Experts of a small language model.
Size: 10 layers, vocabulary 4096.
Experts: 64 experts in each of 5 layers, 32 SwiGLU neurons an expert, 4 picks a token, a softmax router, a shared expert of 64 neurons.
Training: a variant of Adam for the experts, 5750 steps.
Below are experts of layer 5 (counted from 0) of a mixture-of-experts language model. Rows are named router (the router's row for the expert), gate (a neuron's input weights, with its number), up (a neuron's input weights, with its number) and show model dimensions 0-95. Each number is 50 + 10 x the weight over its row's rms, rounded and kept within 0 to 99.
After each expert's rows: "gets" lists some tokens that make up at least twice as much of what it gets as of all text; "mostly gets" lists some tokens that are sent to it at least half of the time. This comes from a sample of Wikipedia text that the model never trained on. Tokens count by the router's weight.

# expert 29
router:58 36 54 47 53 76 58 60 48 48 55 54 51 61 51 37 49 29 26 50 40 58 43 54 72 29 53 60 40 27 66 52 60 55 47 65 52 50 48 61 63 47 58 48 51 52 53 54 45 50 46 24 65 42 47 56 34 55 40 55 51 55 61 58 44 38 53 39 50 57 49 52 64 52 44 48 47 47 51 45 50 47 63 44 54 38 28 44 30 38 54 57 60 41 45 62
gate1:49 44 30 55 65 39 45 57 51 71 36 48 53 65 53 65 65 39 52 45 58 57 57 54 67 47 52 52 46 48 58 63 41 34 31 57 51 57 54 56 47 49 42 34 46 54 37 37 43 56 44 48 68 27 52 56 47 51 40 59 67 58 61 47 24 55 64 61 50 45 57 51 58 43 51 50 60 41 39 54 58 39 48 50 64 57 42 53 47 51 52 46 69 25 54 66
up1:54 41 72 46 35 52 46 45 52 50 66 43 53 43 46 47 55 52 51 62 39 37 52 46 33 54 42 40 48 56 45 42 59 68 70 52 41 45 54 70 39 43 59 78 45 49 58 60 47 51 72 40 42 58 56 40 67 42 72 50 56 35 49 46 53 54 34 32 50 45 67 58 43 53 50 51 41 62 67 52 39 69 49 51 55 37 48 39 61 49 47 49 34 58 50 53
gets: ")", "==", "===", ") ", ";", ":"
mostly gets: ")", ";", ").", "\", ", "); ", "), "

# expert 15
router:37 52 49 37 69 45 53 70 56 66 50 38 52 44 57 66 59 34 63 43 54 68 43 42 60 39 57 62 66 32 59 52 42 48 40 47 63 66 56 67 56 50 56 43 43 61 54 44 38 37 53 42 49 60 52 43 48 43 56 54 63 52 46 48 51 30 38 50 60 40 54 41 58 36 37 49 58 48 50 52 47 32 36 72 46 44 63 38 31 44 46 61 55 41 52 60
gate2:47 37 40 53 48 59 42 47 35 54 46 48 43 37 52 42 57 45 83 51 57 54 65 49 44 65 46 72 50 39 59 40 48 48 40 63 46 52 42 47 50 62 52 73 51 58 51 67 55 60 49 43 38 48 40 52 49 50 42 49 51 55 42 53 47 40 28 55 57 43 22 61 55 61 49 49 44 64 39 71 42 50 46 56 29 56 49 51 62 40 48 56 33 62 47 33
up2:55 43 28 43 49 67 40 53 43 35 52 44 51 52 65 44 35 23 40 44 58 56 63 32 41 49 43 59 56 49 42 41 46 65 76 48 49 47 32 52 64 42 56 66 45 44 53 45 51 43 34 52 47 59 45 66 41 47 46 65 50 66 51 51 29 31 50 48 60 47 57 48 46 46 46 55 67 53 60 43 48 58 60 51 39 50 63 55 60 65 43 60 54 57 57 43
gets: "\n", "fin", "\n  ", "Fin", "|---|---|---|---", "\n    "
mostly gets: "\n", "|---|---|---|---", "fin", "On ", "\". ", "Fin"

# expert 45
router:51 50 39 60 60 51 51 56 49 29 55 43 68 50 55 62 60 32 51 64 46 61 51 53 49 45 51 56 36 63 53 30 31 50 29 40 66 64 61 49 51 50 41 40 60 61 52 33 35 69 43 51 38 42 46 46 46 43 54 52 47 42 45 63 46 53 61 51 69 75 42 65 53 53 54 52 45 50 19 46 45 50 67 52 44 59 46 48 46 38 52 42 52 51 47 43
gate5:55 39 46 42 67 50 48 49 40 40 45 51 35 33 51 46 52 56 45 33 61 66 51 46 40 55 39 46 56 32 45 42 45 56 55 35 66 29 48 42 46 69 55 40 56 42 38 50 63 62 63 47 36 58 46 53 47 54 70 77 42 63 39 68 49 54 50 48 42 50 41 57 63 45 52 30 53 62 56 51 52 37 36 58 51 48 66 32 47 47 47 40 59 65 50 49
up5:30 42 30 71 45 51 67 55 57 49 55 55 39 57 51 42 43 59 46 44 58 39 47 56 68 38 51 64 52 57 49 49 36 57 61 44 53 49 52 58 47 52 32 33 47 65 53 52 29 41 35 48 51 42 44 58 55 46 58 30 44 47 46 54 47 50 46 54 31 46 30 40 50 60 40 78 37 46 51 67 58 44 53 43 55 35 64 53 43 61 60 56 54 33 42 47
gets: "ed ", "es ", "% ", "tion ", "s ", "ing "
mostly gets: "said ", "has ", "attemp", "States ", "votes ", "ences "

# expert 25
router:51 65 53 44 64 43 64 59 58 66 53 52 52 52 57 58 41 52 42 45 58 56 42 33 39 44 54 53 46 39 54 51 52 36 58 41 50 50 55 40 64 61 32 73 28 44 61 74 70 38 53 64 58 34 70 38 45 51 40 62 62 43 55 54 59 46 33 41 42 48 51 47 47 45 56 51 35 48 31 51 46 33 64 56 44 49 49 46 48 37 48 50 53 67 43 48
gate6:48 36 32 69 50 67 48 48 46 40 57 35 55 49 47 49 55 41 72 52 53 42 40 55 38 64 59 43 45 38 38 57 48 49 36 35 44 35 67 68 52 40 28 45 48 40 50 58 53 52 42 65 49 50 52 66 51 61 48 59 42 51 53 53 42 50 50 47 66 64 59 65 37 45 44 59 50 41 57 48 72 30 48 64 55 61 61 32 37 46 65 52 47 42 50 47
up6:41 61 48 58 51 50 37 53 62 47 67 42 54 42 44 53 54 45 49 46 55 36 43 53 62 50 47 58 44 44 55 47 52 47 61 51 51 37 48 80 62 39 35 53 59 37 54 53 41 70 46 70 64 57 53 59 56 41 38 66 43 41 42 59 53 45 54 73 58 40 67 58 32 30 49 53 44 55 33 42 76 48 43 64 45 57 62 42 45 34 53 49 49 51 36 49
gets: "o", "i", "e", "os", "ia", "le"
mostly gets: "o", "ie", "ry", "io", "clu", "Sir "

# expert 50
router:52 42 60 44 34 52 48 51 44 34 63 43 39 63 72 68 65 46 39 64 40 40 44 33 57 42 49 35 44 53 56 31 31 55 48 35 53 48 45 50 58 37 41 40 52 45 50 63 41 43 46 42 51 40 58 56 50 55 68 56 34 52 44 49 51 37 71 60 54 44 55 44 55 64 61 66 57 44 60 44 36 61 66 53 24 51 51 55 62 46 47 54 41 50 61 44
gate0:51 46 62 53 41 55 49 54 45 66 24 50 47 49 33 44 42 42 65 47 70 45 59 57 50 50 39 57 57 44 42 54 50 51 64 48 69 37 45 40 48 49 54 37 44 39 51 52 45 40 49 49 29 67 56 74 52 59 38 55 34 55 48 38 57 54 50 30 42 49 63 66 42 65 52 62 40 64 53 51 52 35 50 35 40 39 47 61 28 44 56 52 60 47 34 56
up0:53 54 64 78 34 69 47 47 34 49 45 51 40 40 56 49 49 43 49 40 53 61 53 42 59 47 47 51 56 42 56 54 53 58 45 58 66 45 59 51 65 60 44 37 25 31 45 64 59 52 52 57 38 49 57 57 64 66 47 68 30 66 61 42 48 60 56 44 62 46 43 42 38 55 43 63 51 45 50 48 53 33 55 41 30 35 48 54 34 43 53 61 50 58 42 43
gets: ", ", "June ", "August ", "November ", "October ", "September "
mostly gets: "June ", "December ", "March ", "September ", "February ", "April "

# expert 23
router:57 46 52 54 52 66 48 54 48 46 59 38 42 39 51 37 52 61 40 57 44 72 44 64 46 44 45 58 56 58 39 45 29 48 42 68 76 55 47 44 60 62 38 64 70 70 46 36 43 37 62 51 36 37 48 39 48 56 51 41 48 48 61 37 39 56 68 40 39 57 59 44 65 49 53 62 57 51 46 63 38 40 42 50 50 50 32 35 48 43 49 37 59 50 62 56
gate0:61 49 55 53 64 32 62 45 44 49 43 42 49 57 56 53 60 50 49 54 37 39 58 60 48 42 62 53 54 55 48 65 51 47 56 39 51 35 55 59 49 58 64 36 51 55 63 55 72 36 48 73 36 46 70 42 59 46 57 40 43 52 32 49 44 41 70 55 41 39 49 59 52 41 46 46 64 37 51 70 49 62 33 41 51 45 61 54 60 47 49 47 66 27 41 71
up0:61 67 49 41 46 63 34 50 46 43 55 47 62 61 51 60 60 28 42 58 46 47 22 43 44 61 63 57 47 54 33 28 54 45 49 54 50 52 60 47 55 26 48 60 57 54 43 44 50 57 42 54 46 53 36 58 33 70 43 54 50 44 62 57 36 51 59 46 54 59 49 50 54 31 52 52 46 42 64 41 64 52 59 45 44 45 56 47 35 42 42 48 19 52 56 39
gets: "\n\n", "er ", "tor ", "ist ", ": ", "ant "
mostly gets: "—", "General ", "general ", "where ", "', ", "JPL "

# expert 53
router:39 49 35 53 69 55 41 52 58 35 44 40 52 61 64 32 47 28 53 63 54 56 68 33 58 44 53 48 58 45 53 63 59 40 53 51 48 54 63 63 57 47 50 47 43 33 46 60 51 53 66 42 49 51 55 34 47 49 51 45 65 31 37 46 50 65 52 56 60 57 64 64 49 69 52 47 48 48 37 33 36 48 61 43 48 36 43 54 49 55 34 37 25 57 55 42
gate0:43 50 40 36 65 63 49 38 29 53 48 65 49 75 59 66 61 55 50 61 43 56 51 40 52 66 62 49 53 53 49 47 45 38 50 64 41 61 44 51 52 55 63 64 42 64 52 52 49 51 44 35 58 57 37 53 67 31 44 44 44 47 39 38 52 60 30 64 39 61 40 58 54 47 32 37 40 56 38 52 49 59 42 38 52 51 56 66 40 45 26 41 47 61 50 44
up0:63 59 42 48 32 26 42 43 54 61 44 64 55 45 45 29 55 49 34 45 46 48 51 54 44 57 47 49 62 60 43 37 61 55 55 45 56 54 51 53 46 29 31 46 42 48 51 41 50 38 51 53 33 47 56 50 43 64 46 56 49 50 70 55 39 36 59 43 42 48 45 51 54 45 67 66 47 33 65 64 43 68 51 63 65 46 67 42 63 56 57 75 39 54 48 52
gets: "used ", "released ", "up ", "based ", "named ", "served "
mostly gets: "used ", "Bar", "Ver", "released ", "described ", "According "

# expert 1
router:58 43 60 58 33 56 42 61 40 60 55 51 39 59 56 62 78 65 50 40 43 52 47 53 51 37 47 41 34 51 38 68 33 63 50 33 62 62 46 50 38 60 58 48 38 45 36 41 57 41 62 25 49 61 61 38 48 58 42 51 73 43 59 30 43 50 52 54 52 54 58 50 37 38 56 52 52 44 40 51 41 40 47 63 49 60 55 39 48 52 47 47 63 57 52 37
gate0:42 53 49 59 50 58 64 49 42 34 45 47 40 61 48 43 29 50 54 52 41 52 33 37 32 51 45 40 44 66 43 42 65 50 54 47 54 40 74 62 46 44 29 43 42 63 32 56 59 62 43 32 57 59 43 62 65 52 68 43 54 48 52 58 52 56 49 47 54 44 51 33 60 49 27 32 46 52 55 46 57 40 64 46 53 66 39 60 59 38 46 46 53 54 39 38
up0:57 45 50 53 63 31 42 48 55 62 57 65 69 47 57 43 67 50 49 49 52 37 61 59 47 47 57 43 42 38 54 71 46 33 50 70 51 42 55 41 49 54 57 41 53 29 34 32 45 28 54 61 52 57 44 42 43 39 35 60 58 44 66 55 56 43 67 47 46 50 59 72 40 43 53 71 46 49 37 41 46 54 40 49 40 56 40 34 46 56 53 46 39 41 63 47
gets: "==", "\n\n", "===", "== ", "=== ", "of"
mostly gets: "== ", "=== ", "After ", "|---|---|---|---", "Democratic ", "expl"

# expert 9
router:50 64 37 57 46 49 50 41 54 63 49 59 43 49 53 39 50 43 43 63 44 86 47 59 34 63 42 43 48 49 47 60 49 49 64 42 65 49 63 53 58 58 50 57 45 58 47 40 65 29 57 32 59 41 70 57 59 61 40 48 47 52 43 53 51 38 54 45 37 54 61 50 47 61 29 54 51 66 46 52 31 60 35 68 35 48 46 30 44 44 38 51 50 44 58 49
gate10:40 77 36 56 38 46 48 39 62 63 44 64 56 41 46 47 47 28 64 45 60 47 55 49 77 53 35 44 44 55 55 60 51 49 47 37 47 66 41 53 50 64 54 48 31 54 67 51 55 47 41 57 54 54 40 58 49 48 49 52 58 50 65 53 47 41 43 50 66 56 65 70 60 63 62 39 58 57 50 50 62 54 64 54 68 62 42 45 44 46 60 51 46 35 37 34
up10:58 62 45 47 53 40 31 34 71 65 39 60 64 45 46 56 63 40 61 59 59 36 53 55 52 34 57 53 33 59 43 47 63 54 65 44 32 57 44 54 53 49 50 55 23 54 68 40 51 63 45 47 54 52 49 55 51 54 50 55 62 47 63 60 54 31 58 40 55 56 70 64 61 54 52 44 55 47 57 52 57 42 36 47 57 60 44 51 51 42 61 29 45 32 45 34
gets: ". ", "). ", "\n", "\". ", ".\" ", "ion"
mostly gets: "\". ", "Born", ".\" ", "After ", "pite ", "It "

# expert 21
router:48 51 50 52 50 50 50 44 31 56 47 50 52 48 47 61 31 63 54 33 40 46 41 36 42 52 47 44 56 53 45 69 47 34 56 57 41 46 61 47 36 59 64 62 47 47 39 60 50 25 46 55 51 58 71 64 35 51 46 41 54 48 60 67 55 38 43 62 45 54 51 42 43 35 74 70 45 51 59 57 47 40 78 36 61 42 51 52 50 64 53 49 49 46 30 53
gate6:45 42 50 44 67 53 46 32 61 42 64 40 55 63 40 49 36 48 55 59 46 51 75 48 44 57 58 55 57 56 44 55 21 42 57 64 61 67 61 51 45 35 55 45 34 47 54 51 26 50 56 59 49 57 54 49 53 37 53 56 63 70 60 48 52 49 47 46 32 58 40 51 40 58 58 38 49 34 57 39 48 50 36 59 62 49 46 33 55 37 36 50 65 49 59 62
up6:44 58 57 38 61 52 50 47 58 60 59 52 32 45 30 47 43 54 47 63 48 65 76 44 41 58 54 43 52 67 43 52 56 50 49 59 41 62 74 33 49 35 49 41 55 47 45 51 40 51 61 54 50 26 54 60 54 41 44 41 53 46 57 51 37 51 55 46 46 36 63 48 36 53 41 52 52 19 45 50 28 67 53 46 52 46 46 46 58 40 40 54 67 36 51 38
gets: "o", "e", "a", "le", "s", "ra"
mostly gets: "o", "prof", "bi", "ke", "w", "clu"